Weights of a small mixture-of-experts language model, trained from scratch on English Wikipedia: 112 GeGLU neurons an expert, 2 picks a token.
Below are experts of layer 14 (counted from 0) of a mixture-of-experts language model. Rows are named router (the router's row for the expert) and show model dimensions 0-255. Each number is 500 + 50 x the weight over its row's rms, rounded and kept within 0 to 999. Numbers have three digits each.
After each expert's rows: "gets" lists some tokens that make up at least twice as much of what it gets as of all text; "comes after" lists some tokens at least twice as common just before its tokens as in all text. This comes from a sample of Wikipedia text that the model never trained on. Tokens count by the router's weight.

# expert 9
router:415465486563481498498512450434476536594470534498466608556453455526562492446522515487516438628552573446544560483455572544591483499534522415471491565476435517542450526413408505426470463484400544422526454561562562559569469515481481485530528520515484538488499407484494514649505524512539516582551486490452502546455547527562472557528388447494523513439444525478492523441582532541569424573425532418483466444547450498472519447491573567481510557505538534570592494571469463434558534502393465558428479531474503543541582519520511570521456465508565431459480466493541446516492559522458599559487462430524574504505439518547436488578519491554514501534461400583486394456461523410462411534581485518503560447461503466501520526468576401459535479396477470496593543559460495548425474475545497
gets: "2", "3", "7", " In", " con", " ex"
comes after: " ", " (", "–", "^{", "_{", "′"

# expert 28
router:419469458390614506454431480433456480480522550463507563552513434532476523525453560486519461387504528427544512532543590469487451448486505401514442497504543510455524504419519520418514498528489563498422406419526426598500526475509533540452512501421435513524519487475499471467460469527429523503519538498580580478489599464507487552485552422352532486513530496541549506487490487573530562563443556440458518406504488509523520545561442412465399486565470471422517580444486508587569509541491479497525547512434499507437483538448448479504641579406506570521507474544539577556450482504458447517540425353401502516460530524600619429522521514494513517493433573582506557522524540544460447466404473500540524523538482620507461512505519437512473510480480411505390442516535466491487545514459438
gets: " a", "-", " |", " an", "|", " A"
comes after: "\n", " |\n", " is", " as", "\n\n", ")\n"

# expert 0
router:496488543547489556546574453553491468517483478501460476464441490496448480428526495546503487527512479417531451424497473499563522557453486490474513427471445509583472461487428447493506473559384544539549484598598488558523567512483450539497490535520425499497476501546493594527552445482542520581460534528460557488442428433480510569593368476448447548432525462502567519518534507384488514508473466535501531497495561466486452481487480440572357487567523520478484470530407526607524504586500582475510494495477526446477593568537532470476575598494544584382527396478482432457585537531440561471555560568409511501506543581481466498503540535545600514462496587450522538476529513482537458469500631457538512461492531480527599545512556620517470453384477534501548571456549539420548355545490533
gets: " ", " (", "–", " \"", "/", "-"
comes after: " |", "|", ":", ";", " /", "\""

# expert 2
router:518531430498571419478509602529478462481559573459463453494435544474391491482437481555489595390503552555517456599455586540516539468485555491556474439424469470518463483557468353485459501548551518577510466553452461462517487533469525583436518487469458537494485421543477423461503445426538492480461494510432570511478609459491401452465546442522582475438470501492503510496506510548478492511467579530518539561514442460461408577549411452540412430489534589540366563480440464496512508576485582469588451430462529547537486427541495537452528581554548561409527520416515524468543519502461511574523473541395382537506498502478400470516440506469508487479501426487496513507468477485490378491440474450423526439528492512537435444502492508474615557484471554591506573419544522510581549534520507
gets: " |", "-", "\n", "==", " |\n", "|"
comes after: "\n", ".\n\n", " |\n", ")\n", ")", " |\n\n"

# expert 26
router:499609557492538473494482455420564388571501514459515523542484492455537461457387423451504530515489591489543419490550513511503502536417486459540496521431466487465512566500506521526517495478452432456480476538535536488536608528584428613433573449490502472483393502577462486498460508508535532618603486578481472553436590393483443474586492478615430448440513568447521506415536489500542545479537377490518614546472484462532490497557487367412629467511495464348574492459481490428509476573442420524474505485505543483480482541498483454473503498560413426554523497404425557511517503543439519428496437440481554540523458435458552463538556536524523522497529442539607594540539494552539437512561438521518492504507493574564445581480472532510487475493537496442460495479471554518475492501475500
gets: " the", " The", "1", "'s", " his", "The"
comes after: " of", ".", " in", " to", " with", " from"

# expert 13
router:531509470498618492456546450528583563560483542464588491561477472541502458603512561473488513530597455504526487454511493453542507466489482510500507560494499513533445419475480509455454525530489467430510552464572502576520403491561470489525496474567572482459488518534533499465407477509507466460573546515490427424422552517656497484544425560404513445526451597497539521446524463557523538504456584567496495582434531443440558565409494513523509539481403551384531519444513370336518509519499442517540483537420492538485461486632474469484525587480567513426425538524446504445475555542529486578514506438472467607493478517486498485474489454622460455453512478501451449437460487574603507547449433528590480524529453440534479593473493557492520471514537527562543528396467534456523571447536411
gets: " |", "|", ";", ",", " October", " May"
comes after: "0", " |\n", "4", "3", "5", "6"

# expert 20
router:427511585473575556581464456579552448543458498491452517549479436490533499468467494465468608625525486462539486410497552432531468514456504395491484535493423516399552479478487462419497574462480410582635462481481489599527609498486411515454520501481484514545528550487469481468463562507459477580504456536452474369505527466503520482441506493468473432570457509546489450489538453415532601503475450512463490613520484526485414568480486451425476555526615485568576508466484481471364517537458455486429480392514569557473521588516393491500407512504434586463537478452499487526483431489494559515509564465378459534468500587519524553502402518466503478500407594469610491509500481478488448492461483514504574399496451456489507445442454489481531519532539505486474500448562556482531495410494434
gets: "1", " as", " ", " that", " was", " is"
comes after: " ", " was", " it", " to", " is", " one"

# expert 24
router:404574494462482458485489521495554516485428520503475598463492504396512421444532534436556547511532488585481458473449478436477530501455542556581592475408509413448488492547421481570567523435563471535480478558524520496488506448483463475474482523509449523558497471512497511530441563494522587508504590547406507425499485550494422534506510503508484479501597566479556454497434530446549589564459361542404515447430534528499519502554578487526474550491473448465467507485445413458532468498480444479568484586458443481504485445552536589481379567435414428487491508524425500589505462432468491464402492575564562564580527571477557632518512466484481518567478514417450561491416567478395512434522360513533492555553479538415503519525589494518509542494513472564524590562449473407516497481430495
gets: "9", " of", "ing", "'s", " American", " for"
comes after: "1", " a", " an", "aged", " =\n\n", " women"

# expert 7
router:431511633419468460549558434473546561548387505520421404496490482402419469500549461457497508511540468485514502546589534564501510417499486596466445530529413504513490476451491526496521483504509574493482460491474455537524576663400483476508457585544503501426515517466511511596480505560456570585453609471459434530432504515530477502459518555417428395525495478512515502462508522468464405471497488443537479586512523499464409554476512497469604527500513510475579442549496488520496421646575405513462536451479497507469481436452493525559464519434595419503469515534499493477495512576493473490517411617441414474508619520538505431463472440494534525428519481467506486545466460487496520477526472481499455495491462519443387569485473511492480567563481447575410609400428534479507491435522572
gets: "0", " he", " to", " He", " ", "1"
comes after: "2", ",", ".", "0", " in", " that"

# expert 14
router:488563531399592438566487403532500439426521438518486409432430444516531498551493450520562487387467572480501466494511437523491588496495484527528563440415588519537459445526508444555548524536440489560531539530504530441403502467442518507526533482489516482487485565524420530526557478503491493495545432486469476454447524514470608517446530585566458623442443527465459381482488502459521492555500402555557491546470448429486496535476505373510385493487498530351505453478389536461570413554478498452542504480408494561624471520470479585517513512468618549432532469463531530557465509529499512613495489492475582462501457410512505502516527472430462518509502486513574529462507500511459480500534445465433545557487571466525465530389537500470493562536516503495473571533450514471602537360585443
gets: " the", " |", "|", " The", "'s", "The"
comes after: " of", " in", " |\n", " for", " at", " to"

# expert 15
router:527532638637668464526481479538530442538533474420512378519533427526482559484567491560445545429426512511443453505577498601504504519547544526548518467516514488546478508521461446416538476497482646450481473490574540508504576559468541561536506551568535479447533536517520575485412531469498505498532475465498513484520540529480424470529464536442465445547533506518472506446516522558527515527420515473539533575440458557564510433493527396513383592551480447404452458584563505410579382494466475508459565517549546502533487531537451411525501573543585438453526543544556527472469498469398488484419405536490542483470507464488512526514491462474522577424437532555498439513551434444491525627537524446528498487389486518490503523471535520500507543491506534411443466622503429494547443445449522
gets: "0", "6", "5", "1", "4", "3"
comes after: "1", "0", "2", "3", "5", "4"

# expert 31
router:486527546491555489537439474532439470496447561489574586610501531481522493446533544452473569494453473433486515398496580486384502450531559389488555585489437469496464435439469488509421534502572506521560441571453483534541548529464484541489381377444497607462506535512596516462438463489517489594563535546564523521408690465511452643493465452471429517522508527506506527520465432424530462618548482473454510495537493496488532539461503333473532452484538601590476435543459479498424482463544453513536474447511585501514419475507574513409459523518454501459531442443486455519554546527440553570458582461445447519435491464452475531434533463571445528468522515527446549470494502542539513530416508507530469444443519450562509515483456524414520523459449490519533429519473504534571442522516496
gets: ".", ".\n\n", ".\n", "==\n", "5", "\n\n"
comes after: ".", "6", "5", "3", ":", "°"

# expert 29
router:491472490572522461453507511529444465545515450437526480527476512556563539383542462410517529557495512443514495540511550479499539531536568463538488560531520460608538511483445548441541439476556445442481483407528585435446483446425429527481513433442554419499527452480526489549470547551494521467486500480577485449443523507570501424478494505519519505580455509513477611503564519392480488577529464556442471523466418487473525472447462422477468495578516388517548500469534389430546489587510518574465480568597521536451533512543564460579564554475474461461551577487436562528585366501561520567529536536483514457435506426465474569528574371481518457461513467530520372460511574502491480614478542450604561523390418443520485525407542531471550503534461451429472420490526497549515626512474530
gets: "8", "4", "7", "0", "5", "6"
comes after: "9", "1", "2", " ", "0", "8"

# expert 21
router:495534487451451480561469559480504420507466515529543559407497492433460495561564595522563474508513462596500414541472453509541407495478488498524584465482508509477393543471587560447566369557521430470505507418415456525535629522430448520489508490566543595451487454535514498455561428475486587541534476410516547425467475454549558438504514523488458483478505512479422544434484566518487521618401559588543515485497592556447529473469477480564446575525560556530382553609439526537489472407491552497477624447516489483497443525527462559422521509592524486517553469489474500420530505527594472532478500615456390541519511493465577580393515518541558501490507563490418457545523443417504444533513498514499499573541453473498462520522471536560539427468463517534547541510526484462543496488616517
gets: " ", "1", " |\n", "′", " (", "9"
comes after: " |", "0", "|", ";", "9", "–"